Weights of a small mixture-of-experts language model, trained from scratch on English Wikipedia: 11 layers, 426M tokens.
Below are experts of layer 4 (counted from 0) of a mixture-of-experts language model. Rows are named router (the router's row for the expert), gate (a neuron's input weights, with its number), up (a neuron's input weights, with its number) and show model dimensions 192-383. Each number is 128 + 24 x the weight over its row's rms, rounded and kept within 0 to 255. Numbers have three digits each.
Before each expert's rows: "gets" lists some tokens that make up at least twice as much of what it gets as of all text. This comes from a sample of Wikipedia text that the model never trained on. Tokens count by the router's weight.

# expert 0
gets: ":", "\n", "-", " in", " by", " |\n"
router:137115129105129118144131111128175129103148127116169134085164108121146118135130158172125132184185160143146118125118103154129111127174175133066183111075119126120138154086101115150150117083130062122089147089098141086135174138105144140134104120132120159131196114106121118197157109094092142109118144071141181105109123147115132130153151113150163158125102111146090134153132150156112118147126131108119129148105099094106113129158165141135112144097110131120142108162126136107133121122122092097130126145130107047137194106162124093076167143138135157131131167113184110104088094128130120135
gate0:155129085125127114091115110132134130133120119131144096130086176144140133148115136153149124136065093075101165086097105128134148150116110115150105165161111111114126138118131188122080121131096144102169123141127129118126138166125144124136171117101105139091124122102132116121084177142172151158137111148125078128081103102116141165108138122178153116132121131095159103113155138127106143109105118093179130109139156141146107132079100119117095144138102155123083124127110075174130140141143139126108167137146141111152139139164113103104154142153171097120135121109087139123122108116143118140
up0:129103127116110115113127147122088146134018116122126141126105120148097131105119122117128153127135130137079121110093114132127139145111117200140143110117123115108092111172166164117157128135130116101130094159135102145179136108121147124111123146122122126122138132114107120105190089110141104125106161123155181156119126096148158087125137140125109160114119132124125150147160150100088152094161109156114107163162095159138148126089167087128124109103121139146121119133135157113147139130148128099116138101085131128122088163093080150131116108127134136147123136108095142147126104125103077120
gate1:097100143132165123105115131120105141131115114143133143135148120164108097156092109145116102104076139145135153113133135123105108143178140153144094121106138124139138081152134114111145164152154125116176098166169130092117126135129101113174173106127183113145120111113110137134156208081093097105065121141113137106156136149122124126142145093123112079154105163109156131134132116127112108109100140146158109157089127103139134159113160132144110133119148119119146144104121142118148109091170115131166161100136076108140118190118141126120138128133112147151107121144153146139150121089117110118
up1:136087126142137090141083107098112135093193151119135123082158150171115129136106139155139146120110108120128127111122131120090133118115124162100118096134144139137154098160159132121112126116136116125185123114104115168138126112090057117125160123105097115144144101146178136153117115123113126151123119154106140154124152070108092197109141076106115159144109119155142149148113128147163101089079137115134098103117150123138122126077152151102139078166133130120110159137118076153103123117127140144123130144128139116088146070103164140127144156172148105157130090136163141121115177135090125112
gate2:161114167171143140129111114129129113169151151130172086117176142162093134140134120153118131115150144152152147169130196167119137151146103125150138112108167120184146154163098109159120173160162142142133090113146118149125120104133103124116136144108146134071163140133117133147128124123140176127099134110152156113123149141145154096088121165140154155136113132102118099132145108120145142117162114136109158115135103127101141107153134089071138142114178139111129090137131120121116120105134127150150165132164118108127143130144169126125086136112123096137125119155126117128151118137148147133
up2:137104109094134125110147133122148099105095102173094185142125130087135096134134111137179122159069132107125101082140096080126117122113128166107110141163141177088127119090181160133113098085119120111120167130107133143153144165137130127152100124133152087187143116112112153133146145134116116110143158141103151175107126133122120119194178118085122102168134105124141123085116145127096129170104147129166144136140106142163082166122118170183069110155087104134151134139138119130132130135146166120085089120146152167107101125120102132098162120141143169107152147161110138141116165134108149144
gate3:145154133172129158144143124112142152187134136101098142119108127121140116153117139120141106142132113112125098127097087095129137131119146085127121124141131110083131153159123124108143106104132115134127117148113077129140136176191127152183104124155100155106136154117141167130105180113106106124144175150108094125087126098091093134100122105141134124122138076110106114100127112109119145133129126121141137122120165135119117129129145150144141153125125140122130130120118098127145115146094161124121146094123108144173118174150096095128138167120145121175119092093090135155112133137130118114
up3:091130113168129136136143114070127122174161126074118098146137094112140118157119151108107108152088085112128133116089108078121168101097159098119115125163098105121117094128150147124140136153136098116128076169100091153159138099183123138163122114163139146120127147106154156125122154118087133154111111156102081171103112098142111091086102123144120131147137070099127113113112131093121138155140133121145117138134168158155118141130132125066151098107133167081127127132136123151116130141126171152135149104135093131145085185132050107131118137122110112158122081134099150167125147138160132108
gate4:146173129096162157089114091173160181132092075090093130138085142107095150169144102144175112147123122101070127112124106140162126140146111094102131164139121091156127088109120140135122123153116128125157137163107127101141152183207162122140140145165126124155106120125113150097122140146128141129136119124104131098133096099150136133119126121172123109134166100152100135113161163117113191125096141103184146151134083121105121117105161150136094153118104127137114106107158103160131125185121111120136122090129136170124131117115124111153138194159109110119141130137105099152107147137109085131
up4:127102116099136125123107125125149161137129119163112109125138085138109148158172120128145122137142131120131143133126173120126129109115110067112102105139214136149141109111113136139155125112171107132138152125148136124097112161102118133121146116143110164132150119144139128138101125122099121120115128132119148106143137111119150167099120120118190157137129094124138150138150131151144128154105146141112159157066133131114136114082151117133109150103117154112169084144118161129085169148085128128092129146123121101119138103184120077125106120114086112136080111110146115125121158097153129118
gate5:102145123155130094158134104138140139180130129092102108139107164121112148090097120157172119109125134127110097113088126111100161119143136131137140110144118119151125176097109122090082113122117118106099088194121151147141147111117073163130104122153122151149180118075135116129148123137138121126125165115126099126093093137111128117165132085158127136132129125081138130140100123092134133127121153129155114135138151106100163159099117157120092119134126129123126155126125096096183094122157134139132116147176133138103157119148158137131121137123097132066142128113150128127110120119111149175
up5:160124127106154156176148111145193148142098170110142081103092094109152095145079112163093132121134129142134080139121130114095109111134121119136136124104095084120149134123128153129132137124139144188078132108144145080134137120113170160088113118165117136133114162171159158135121129127133129083144114118147135147148087149141145119145158115121142124129161130121042160108151103096135124123167134090101125125136124086087122087173148118083192133137147148105148106117140136141150135171109133127159125132136145114161120069079133099099119113130134106103118090133129138153111117138158109130
gate6:115171157130162131138134113123092156142109159101121108089104081151116112124130152092146140124150103082156148098151103112112119112081117143126151124140159160128083122148132166116192138123145120126099133153058117146085121112092124128102115117091162171141129111149127139141148111130157133118127140140112119147152154104162140096158090139110159142094152105137113113117151124125097110139145101085134147113144101161121118149105141171115133135105111119119096184118114132108100092160121114171096162133119168117162087125159115111122144107126129128113170116105103135092143149134102132135
up6:128142155133124147137140133109143111113185161080153124122146128161125130167134132167141123178155127188104137124111149098136122150207108138113178106147143109124149139090156156096085135131114081088128137104099112147130177073110114110133175129112092138110123119118133116156112142098153125144132146127120101093114165119162139099077121144119161156121145115103100105155061134163142127153153134120114116125128136122151129133123167090113138123121159113078125143140144125113122104080139123124103150147113106119139123123124143108158128162135093139131128121152100121142131122134140157100
gate7:155102141143146143072126141123093129102115147121169118151147157114121111167114115143094098130121123144175124140136111144104108120105108099131126159153137123120098124126075139126063149111094184155111105070090150142157091149145097122176140135118160127146137103126119168149095126105126093128136125150131105140150132163131148151128166131157124135153129135139111132125110110120133157120183097135155125119125122116131116146130148127138132113144163133141070117136126139112148098129110145109138199108154142123192085111150130054126130141129108131115133122154122134148134124123136098117
up7:168098154144102118137154131124142089141101125123133109107139143152116148115158142172133122133144122152114116179125103151127156078116129154115118073088157144140173077120160098112163134125141109135088122136150137148132116107093103133139075113142121122093120140144121143108184144142104121132116109115157149178095141125075138121186096148179066156153118123128100148120136127123161084148107148171111138065134125127138114141148113079145153159134107134166147138113156131122123120101129145137202134107117120103128135119104083139112118094110111150103115080107152140111132129137108152144
gate8:168137120148135075105138095092110106139163120122115104151191180131126108131111114147131111134128107134171111128114139147119111160155143107133146189156137148137130144125117144157163117135098121126167136083149122184156112145154163151143130175158126154150189139108165138145100122154102133112138121142099111156139142129067138103160127136126093142186067046115165132142127130102135098167110181144151113092138125145153142148120096131154133134153131116094123125133130122111155099133113108120185109126132091117145145140144139145121131119159127133133147153153126100098138096088125095119
up8:168121146115132145117099130136161108128143108125142147131167167142143141119142109163166125137138156090149127115111128129066152130146113115116156183154122161123114113128063186107174095146107135113132146122135133102111113155125186138114110159110134124122146136112129115103132132172070154154183154125128132100126166122061065084150166117102082128163124119133142156093111125111093131164093131160150174112111117121186152101110109126133121118119114120182153115124120141132113150121137149134148102058114119147177121155132140162108133160101136133099145180107105104148122142119089165109
gate9:128163171145154091085153148146108084122121121114111131160134127134118145104120098146169158112094125101145152147116087144120141116150120143114127150105105131139150111147104128135141116101131078111102133160133133098152096115134087140134123140146125134108149185112163159135142124147103118110117150142068140129118130126072109140153124153173076128133100131088155076102158150122162142137118094189150135097112118113127107155113056101094142167143127110137102128123129101145131112112122101144136117171136150124056168141137166158143133095145104131092096108123079152123115109123107168164
up9:080169119139125131156099142134127165135140115134140155102095126137114088133130155162077122137099106098148174107119111112080138118137121110141137169116168126124122172162113125113148136088076163112179164101115124118127123147100162114093184154136109098155117103155130129142114162153135171131122122161145083145107152120137139143135112133121141115123117174120160130141169116163132128088123146091109155135117166137150154138108142166100099116083083077127121134128093125157138131138096093130106153157140144140134112136118141173197147146126160110171124147129134119153116159125152073077
gate10:118132143142143129144096132098064145174091106174102121144141135102093122119087100159131142116109102126135053140142108138196106132176136131097142091125165182141118149115119114114141129121137088110081131139089079090092124127127140118128125086123095149084151123063116132134121091142134109065167136151131137141142122122113171156159113119086134154118114094141105156140109141090095158118117075113148081085137162116183082188139125155130111093107132129111113129129116105173138124116130089133128135096121099139076124149121122103092145145113164122124147141114141148128118148140149148153
up10:135115123091122125178134146099146111155125128098100110099086128142125118155173085138142133064145148174136140122122144143134133148166137098119119142121138112095114119152150116103109163166133117111075110138162109165116106101151088143099159108135094151107096150150125148127193100146157157148097073133085149113091148164153150124107162128101094093106153122125143109143111142118112130166136162157128113119135123093123148109121138099167185114157143168137104140122130160108148118123112145143096098142100163130104121099113160140154127130134112065155136112131144125097158147108170155163

# expert 4
gets: ",", " ", ".", ".\n\n", " =\n\n", "\n\n"
router:182119144165129174123142116172116155092117109096103097144134122116127136117079118109101141135151145170143144131147178147166105119117176146122122129124099121128109140104107141120122134119140140137137133172160108155126173082121107147121115150107155133118136169099107156081131078118101143083103090119094186122133107120159155086136111130114116150125148050124096132150136107125131117145134119140110110149137101114125120120123163137118170156139175158119163117113127123096134111110153107148133088113183083152154120114136162113117095113089099171145110109119124135116128145160142124152
gate0:106161156128119128134109123099102131144126145110119122130143144151113130121140148133126113129159100124141102095149093127127127104120081116142166145142109163079057103127111131153151154120157146142118128100120144118150118136130146183153111114149137146121109095110143143122140180113133089153108116148177152122149131123145149104161128126120137145132102091166079108110105076133131104136129109149106134155108110101127127141145148171117112128160159153138118167099138097133119096126145151121080117146124115110138126134107091101130125160106166098176151167124121105142117179114138135116
up0:134167141152094126122136147110171106167098105130118131127090173111156124116149163144150111155100081109149101112147166144161155123123160131131069110101108112123141076104124153172120146124118071121111154142080123107113106120151128138135092120145122109107102148099133127098113087180130103120145114126089145155134113167132126132169154106140117116140123151116138150107143122109138115105093115139088127146133183134122126098117097119176134116090155149086091110142123161145103159108139156113120094137152115085071137153143138122139104127104145113123131166108131114115089114171123165143
gate1:130168120129131137113100119104154134154104116115073108148167098101102114125142111153168108129186132136173140138128131166147141148142141140106111164087161122116141157176153110163155117130116133132135182153143106144144095183159108143105115093112144129074112145146154111085129136152105111122141136120111141113136127130142137125165103107121090086174130148144151098141141149107132152135135124156128056148081156061148143106153134146164110123116128152107152134096139122106158137111129107076120118113173108104164176131156158136169140115143127094148088107116162117133137169142177136164
up1:094103101134160067104133081120107140128106080103098109138180103082103167110099139148142124131169121159133119127158148099130118143132133130092083154063135176136122149120134118101136122119090085151129138150133100124089133122129129148132167128108163132114108114124117146101142145106118083118096134144146133114142134148122137131125134137138116133120132097149147101141111117149128113098132104122115120155112160109107177113170116139131116109110128163086185161116117141133102160120165134122159105133128096074136173137136142146156109120153137108148090158155142105134135114112137112124
gate2:112152125115119136123109097095103118132115165090141105113157142109106096167130142131114098114154117106153136134101126162148131131130133139133109171133166071132132099173132174086138162123128137117169110150145108168158128121125127124120162116158116073112163113163132105124120120117149118165145152170131086128125135098112128134140147132130141114138122127167134182175078086104151134133120108100173101173102159123148100102136142145110100149124147156107098150153120133133125168125095076141121162112112136143116110120125146122147090089157142079089122141150151103164132152166117111126
up2:131137116135122137092170114100108117157087148125112134105152134096092131122106160094146108135090116114116172127107116117146095093121154124143107098133144128147131094146113143100141150171115143140147118166132141166145077115148086136137170128109100106137122160214158120120139137139119117168112182190107127136103132128136127099132144110108127122110140112136100139125089154119167110125129136119174104127129142114102152129095161182114157136121148155109093150120145167116098128187093118161106141150104090124116142150135153114155135097158164119093126114163103123146135141180091128133
gate3:105101171123106116133097109101134122144128133115115117163170110161123129130138131128091144133155113109139111171120132138110110107116094083142158171101119145118124140083120119134122152135149138126157114086154147102157138135110130135158127138106140151166118106103140115144116150169165151125150138163205158127097127103140133144160118100099177149133166125067119136145122129140136111079093124121066135135122164127120163127096142138148114098131149140137093147116117123155127143077092161147115157144153165088137104097113118128103132168142174129136120202139131138130146126102117129117
up3:076121157148110162169134166134151155113132159118102146095106104155123138131153106150131125162117130120145106103135143099118134146144110109124192151132127093145086155074153120099148149129090134112111122114145142100122181124125129136154137105155123150159094126071133103151115090134173101079129149141179116077105107099099118112168168112129133123107147098092121129128117140113137133085150165114115158122119133131101141085104145146146078151119145102120145120119146148117163124092097157146119122113131150099117133141117109115141111201194130148118128177117131123122134098099137122149
gate4:128112082170115143095148104117153138121165135131178120089132095105136127121127143143133122078169107138153117167142130090127164094108120160142136120188127132151117107112090147113138124148120136102136113141132126126176136136122118128145116097165157140129101128142150126120124127090099138110136131143140155061125117123134111153111135150145104173157144100139122103123166149158140113120135120119131097160147131104116131139097119184126121125080098140119115079140117130146118126099113142113110136109149127138149146184215116165150124188144184129151110158119164135159113126092139097156
up4:123160147082135148119122134145148115110107159135112147187108112112132119127137076128142148153105144127139145140121123135104106124144151128068146107127120126116126129176096109188136130125160159092089127157167130119126095124148114139123099089089099105111133121151149169157117136161159113117128136112110132116161138172112113166165107176169125124137139143114124158128093151120107160133148080135118102125094116094120166136183098115161108101134131155147096165125121160123147143155148090102123101122107129132121130089096145114120119072080051102121151117092146138100123110143128201113
gate5:105164156121176152125120122137127156108179141140106153126126156139132153173141091156093124139107138136155116140147089134095105126124117056166171147093139158103104119152073131113161136156124166117115110107107132106150132111121093135132125093115132094166137093105177147126140097128106062135132124130122096132126116133098100132142141129128139120093117131146106082135146158119150118142149157151159131136116094080143110138141176131164124153152133127128144142108147139115126126163088083132119117151114107088140119106113139077156136209125148109143127152139127103094129120161139103083
up5:131125109153099090173137138111173116119140123078106127164086144123124143121127142105118104142127112164114097105116094100161162132114132150113111179161120122122154093113146114108094108103158145152131137130125110127147156112150137139115129172159116122145179130145134147119131158132104189154149170114126091116111148120079137147136170140164130081157136115127173153129135096091142151079088131134110129116112110142114095128151116143092116132180108127105112129122185115143128092137145178122164117126123117150136138139096106153105106132134098100092154125077142173129107118132093127109
gate6:111153151139137077141160115107190101106173156097087055157113107126172107146109128109166110140125097126147111124172119108190131166149138112143106116110124113115130081127108129131166128136149109100119132146088155109123100129107105162119098090105093173102153108141150136169156086120114117107120148116115129133116171117126133130106142145086119104111109122109086107083158151073141192114142123112131131086137152078120115160107158130141116131161125169114124107158143135148143133156142109105103123132062116108120099172075147097170140187120109090132124090161145125146111093155175118115
up6:150093122165157096092147117107163122095157129105143142123116145113132145155111147132168116138138118122144157140138091163144122169137154118152141102133100152169138112169108137123129154141101130109113087100079165148109095118109143149107139154121104171064177092203154149155172106109141136132121128078114129111108169168130125111117148125120130134137113136112148151139107146158146171164095128087122134129114137135135107145139115149114115160142124141107109131119129134144115102161113095122110156172100088144104110173089114178138164110191181064118160083125139164137167099177159124111
gate7:164149111173130142141151137123181108135112127121075110141080119140111138118112151132118144164093118127114116086101101113113079126106125110160121112159126096139162142124093143124129148128129133121129124148134139126125125125125104094166154117154145123171140152144144147065127167137131100123112164167103099095143115140095107115092171108126096109135119089112125106067121095109167115120119161123136102172097154137085112125115178084112122153076150159065119134137128130141164104148142103094187102127197105127206155129135123124088081143151124139100125118103119152146093119116113132100
up7:116103097157145076127160139144133100097118134108127073180124159136095100158094114177128155124082119112185114125108145141122117159180143088150160136193152126151096132138136159089138147140144089145105153167149115129140150107096105104144125143121097110175148152128128145161119140131109119142103142125193141143132100104076115097151159121137132140130128093148114106123166134125139178129119141114149108144068098125146129120120143093152150142133128141126125110146160106105187101117133089109143112147105090157131144103099114110124124105142127106121107174161137147141149106149093102149
gate8:128113175148161141126157108140142171158122179160069177130154089079169138123134137140119126110116108144110166128133123127082135115113102087129116187120124147077110158125151148163139129141075130119144129064110105101164101156178155157140089144169111170143092097123133140128124111144134133134143110148154105115150095132131100128098102109145135129149170111132156097147105153128163114125154093113119120112160084090135138092151120152168130144143118148084138146137134089114181105129105148072090136133081128129125124124107102139151131144141120118186115164146100129117134116120108095098
up8:138134138117112164115116139093122134108086082139144138156171114154149132147163203101133132184139123130150133101129118138157129153103129129169148108135149155153120101104085162083137135112106125161123135126129152103106121123119126123132096099126107159139134143112151158113089177116131071130090139165126135158108170143106106130152161109103129171142110106083140126097117125114141118158129141108109122134146097116134155122148128166130103098126116114113122137131144129148095128148113167142095164137151133092144117153132093098083074091084144143089144113136119127132072120155099121108
gate9:127123106098118105136091142160172100114117126137166081128151142140100106129125083171126126133125136129171128161153139145140132138134096084132118134113119142151122183127130109151145134115130145104121102097115157078143152142111151153132079187169157155125133095155114144161140129164157130129171145149129122141105153190144164126151137160106126161123091151118149130129165101150145132133108139141168163112130115107111091100157155142119116103094139153178086104140139082083108105127104158122110155134107137111095124073100099134138178136122137089150173133178126131131160132121113159134
up9:103118117100140141079086099171107121124134103109181154138135144129147141105124145131132123100132146151103172135157123150134145099160127170090125113098125147140141143164169124139147115139170127097189171116092143130120122115129158070100156139111118072124157128107137128131109149099117155123121133103124129096156129131148115151121140172171170149143145145183145134128119112129104130032121137161107139077173119150154137157120085116115118146117109120134133174135146113161154129121142141120135148160138135157146161084174117126132185142079124136152145126128144118154126147116142188098
gate10:131117109129151088143109090147109106136128159095135098176125108133138123155129102106165102116165130114144076134155091138164102153104102130103145087124134145149170094144097093132180119130152088098128105143140160158121100118121146165144110129135109148115158124138098102130104130126082157105107164137103156110104131135103107130117099101152118129133150096138130150089149094100121160132099105138144128107080159141122099145130155129148145128161116121164156081131135128145111148162155098099094106117103133165106130107123159127150143122183171104125139124141131162117109079130138120133
up10:109105118086131118093123165117124085089102106130147102149134129132141128151111182150161121140135143095146142107187137138132127129120123100148098135135124168141120100084083177143120138120134115088132115154123144136147107124105090129107138108122114131136147134140108155139166075168138138150161131119132153159183158154141105126089147103087149142159075134150123148180057135115145129139130159115115100146114106134100104093077118129153132112138139120123123146148081141141060091138130094110090129173091102180111130130140101144148133127116091119124120151164111154142082112144159112131

# expert 2
gets: " and", " to", " with", " in", " for", " or"
router:132110121111149121097137166075139127133099137133146156150144124095109127128135109135203145092094167140125148131134105143109131130092131130174104146130134158086160141148132121129113119152109139121091117165142102184124095115128119113152128120094112129126101146142108129094134163140118153141159160100148137124115132121134126097078134143139102137121123141111169115123106175108135114104134077160151119165121153177142110094101133081113156114149151130159148139122122126132067077126115164109118098114104148121138111130107116107132125115120125099148128101129132162143174094159093132120
gate0:162124149115175134112115138144137093135118145164112143121158135102116103118159190120133118116105144104149092163115084143155117132142120119081100119121111109107125138084091106149122151145131128106148144128083126135145110143139118115179099123142103101115122134153136148151099123110091136162182136109135169154170145134158117147108130137154149096154171103125114101144122152117188174118117129157180171140140126124097080174117131131126110126151141140163101129124132079137125121146106125132109090084135128116122162150132133141153123122124096090121098116123126112130174103133111143127
up0:136114131149125126154120163118145130109113099125096122135128134132103110140167150153128135139139129152079113139115132163089097146151131111142090182125139155171128144107124148177087132153145148104138140115170155087154207110104122115132077139112165098121098107110096107130122159136136092113101117118177172157130083180109107101137149137154120129124119102104117099136113124136121110112146123137144139143170111135092160091151131092142066092094098110119153127155143112118124140103136149106131110075131113158139136130098137121110104138144092183124126184094168139164134103118137121127
gate1:149151116120113116145134108133099112124115136120091120153091151137135138132144109117084146100146161124112067112134133091104154122129125134137134140128152120126102129126122106154126142129153181129175148102146148128185099120135106151131154165085101160112127107163186092100098103160086174133125124162092085123141175106102129127112097160121146115116157122145140099161138142139181177129096134124108111120135138128087143116131167131116160172185108190118124150160098133163150133134095116125135107133150137113126134115095154162153114133099149088149134091134093151131131133055147150129
up1:115141108134157119128132152151105125125117107141135116139169144109088117125120146101182129058137112159086094137126072128096123126145120151120140134149100112139129117122167135145099125172115145109142123142142141188118127115177074090141115156115131065125123112139122153110139109131135113137159142124160152139128127152117096115113147176170128136143163148165114071126115097107157104099136116181147106147110128169123136135136132093123145127159102141132118125131160109074145102087185125114123080122114146094110148159126132152122119135098092144114138127145110145151137125124146169097
gate2:144179150112181169103134121100156121133108131140092104192129146160103117109147159087141101109061095156106105113095095137112126149090107099120118134129151124129133116139061131096142130155148148129173136138129121160170097140151121109141096143149131166143116096171150171106104107135110116155152123121168137151139163140125124109137149135085108112141105114090166114085150155073132135159120128157139174132177083150115140138163148130147179118132134145149127129115138123115094148191137147153129145094136121120111120139102118161144135100138110090122130108118153132148188082164074114127
up2:116083099114065131132133132111120144137115144135159133126129110123146102099099128132146134166098134113118175141127180102105121100137148230144156131155156125101151114113115138106132121123111143137136116133127106100142178134103121106145170113085119142142130193132119119109111102080180108104084170161126129129143107088145165119140139145137135165101098130139081142115143184181156124102115142125128113140084148153132171148121146122157134086109106144132126117087165129108137104112106117140129153126121126094137096119121136082108124140106126140128116127138158134116130155089129092109
gate3:109153108115138129118167142135135158136140152151145131119121178105127120108119133120130118131110122125103123142111123118166122124153148117150084128163146118113105108101126120129100153091103111104111149092108120122149136173125144102147162152152101121110105137097148140146158105164159137125144134153122091167147125143129136140152165115121132147162093175050107107135114176123158121101120149124146099121134122113130116115159140127071071137150122146106089134135117149110114108080098156090135135113156143142138109136144158103113169144116104102098103120166063117142145197105139146136
up3:124140166090124130096097096162101146149096118169135105164146141126129136151093131113125132068112110139092087184134141104141143114149132098110104123108138133122130093075124114139105139125108140137118160135172099115103120128114118129146084157122159146121103178113160143088118121121091142110120138148162166117178116127115180099137130091130117153116140104124136113173129139095138123146140106116135112117164136140126079148095136118094168113148112126119178154096174106147104120114140174159136118114130177119133156127119147125112145116083123150137133086141129129141170160105133146196
gate4:149155152133137125127139142147104124121160145097138128138137135175116144115155118128116125107143126140140158124114068133200135113172129131125080103088126093128122148142123186120119137063164120131142112121120122113135143130122095135114095142123130122104151136113122154176144116156121157135133090100121077130097142152173122157109156104140136129157135167143124124116159079136109146127145174140095161127120119102142128114151112115129133171162136123118125139127126047151123134157121135131128143121148149113151187137149154149133139144140129149120141163093123119119138112127146095138
up4:100106049132159072109162182092112114139125122143129127148142111144109106116146147134160133135133145110112107095123073124120126146165179107113120148109160104148152130143142164152125157114112128108089127139110142120105117161156088100126140130164127175101145121150111105151159184163081120110120099084138121154118132170120148136124123123148108153118085108141129162124142170145106103167125140105129161143127122152132154147129130086127123109147112112121120156163131090140087135115099143160114143142114159098126099147127106109135162129135116146133130109114127155141115130125150090129
gate5:146147148125150148133143058162099155172133146158128114145146151110116120164160100127110114113143106145152106148096116118086086132157090102145139138081168085110125118153112113158139113127109167087160150115146100147090120138148097153167099121100135110149164145149128173101088127089112102148163127140099122108162123099143147115134121124154097114119181114138092134103099148067139110122144132097147100083156124120125129174105074141078135122152166093159129147091135139116120066153150115077127149114119112169127131128143129097146161095127130128154153123150125115156157164149119146149
up5:138076136109130139061128115139116106102099111131160127138155163153123135123155116113135162142095135137112143131124082104119185109157133113116159150086132122083162127148144115130134109121158152139165166174123122125140117098179101131144142117117106173167170163118136168134147115068124107116139144138136107106092149104101130147140177133107152102157112104114115088122157133126097123143133117125141126155152095144137095146135158134121142152111166144133116117106157141113106134167175143064153090105129137121148119145145128097107137159074134161134126108148151159166113086138123146124
gate6:076125149161112088122105156146128139124122101124097130115163164126106107171141095105077126106129120132154105119159098113131142157147112089153090146099148148160154130103104116155125134114134139077115090105132136112134098114128119117163102106121117128187101110106165115078102147177137091132137097118117139133155131101121100144125111107129098147157126136102161113100132142139114130151145117119157114101115078138139162091165145134151077151125120106133112137094128124170110180111082135128160158117146151142129124133094137121120136106154119096150153124167102064162109135135124135099
up6:150142126145142191148135122111110169115090113078137115104141144132125185127117084105131124105146121116164133126141135182117104108143154138144145123193155125131130158150137124116169135148129161140132086143152110144132091144094113122126147082092102116111098126140129130101107140139115124142157144125147143142136178142148147092118112163084093099106128169097143154105133082110149141132124125108099145111170134101130122109119078164121147126101134105087156148122109144117128177152109122113177121119204120113119149131123085151122119085084123131132151131109113067145133099184117116126
gate7:113152141163101114116126125132126132103125119104091134141114124137094118136108143138140099118156086144116158100137144128183079147174115130116101108128139101136100137124120131137114147142098048085069076144086109140181173172113114140127152160143139107168106097159163156080108130127150136168153118134142107117133090147139113180113151108128107114134130127138122108111142172117164125153155135128149150122119140108129087103116129114130069119131147128109121093150130086135148140098149116124164118145101139120134171168073115199137120159164138076106166181119134152151138130104131115107
up7:164131127139150129122115125159193151130148157101170143105113135158177161149147086149137134118105184135143136120134150115092094085096077092123141113080148115133178112126134089106158139092088181168109142101169129130101116126111102133167141116137126162149130173142151144138108145121130142136152112140130153098092132111128122128100174151136157190126136133102140120099158069144137134156100129161094132129115062118119154087152126142158151175106127140108165107116131106155135115152133124143156092153161137136123181063136152134126121126166142118109113120125108107113104153149116142148
gate8:103086115123099134130104156173121091121142167140151123163092120135145130101097100121113121141134123124101136134112158169168140117137138151161080139139172145139141112148105131144128143105128116138146134137145131123113150149128078136097125151142162128161139149112121104148142121115145160135128155173143131083153125124149142147171058127117102114162097135136103145078164114114180160116141122147114142134124090140136069131139099129118152112122136083122144108129140128133130121144120172139134143119155134155153112155123181068109128132111150133088116117130108118152153121135117094177
up8:126128153115101139119109135128155116141118138120120140151160128116171138171144198152135127188135091121121117167153143093100125119120080143165097134147097161141138131120124112181162122125147100121137129111125139110137155173144159135129105153129119141121120136120130162104137124143139132129143121145141102108112149162133130144127120133135129119099068079125179088125122122165120150165115085153074134124111119124128092112099091114141137094140120127152133143119107111126132098108080111149064169132129104097144077160123122164160145102136126109129159168128089126110103148162121207094
gate9:133141079120139135118141113130123108139066117101116093118097128088091082144129125136141148147136098124162126101138097124162103157110114133111135141153108091126091119140072134134118143168085116103140144164130128135123107139159085110135129150143133157099128135139120117106096088159154155087170094135108158095164132124137148090127138150150098121164111093069129120082136147104135146097107130125162135169142114129102090129138140166149101167116155167140149099116155120160146144156138142131119091055144142145125108138104142122097136107131117126106136132146145128162110129137156150132
up9:111151132093087147130124148125132149138111119176184127116127139158164143094134148103121145125100110123159132136154115131155185133123120106150152147136107091129150106117145128124103117073136162150117073151114137135128127115108141164133082112188108129105092103131126141176163137121134085105101117147119109137120127130157167121117103128133104121106080129089070170130118142164140116144132107160111164140119132162117076134134094134103183169116173127111073108091115137086105132157127095155157101145155118156137083147118099140092114183141147146144093107081105137143133149161105165171
gate10:121100145149083148159112139147151092124132121111153149118162162127115126094138145143134121148126115142116094092122131110128124118158104141148175154182107156136100066090119106102140142125160173150120098093170133138080166152138127125138125148150161144131106127110146116096132101110128085084085108128152165115144129146114136146149134164147123170134088139141128157112106091157148177110144133130119137135140068129099136112121139127124082180103133133111158145120130094105106102109150148182103148161137110143119101128139140135087085104163109135112128106094133108140096132098124129102
up10:150140130137125133135088164100141158122089093146147140136133104174145145134115141114100135112103124131137131128162204130115085096099161135170117111103150146139152151106159127125130134094120157093117150099191135118096133115090151132121106146104139202092121131114125148142110102152149097092125072111107174099101113113141126123120132114092114140130142092120104147097166100167163117153128162125114116127126085120112153140139086121079146116117170151148158123115164147118111119132108124149158166112175165152147143112117134125139110113146153105112158142140150131138148108128099153139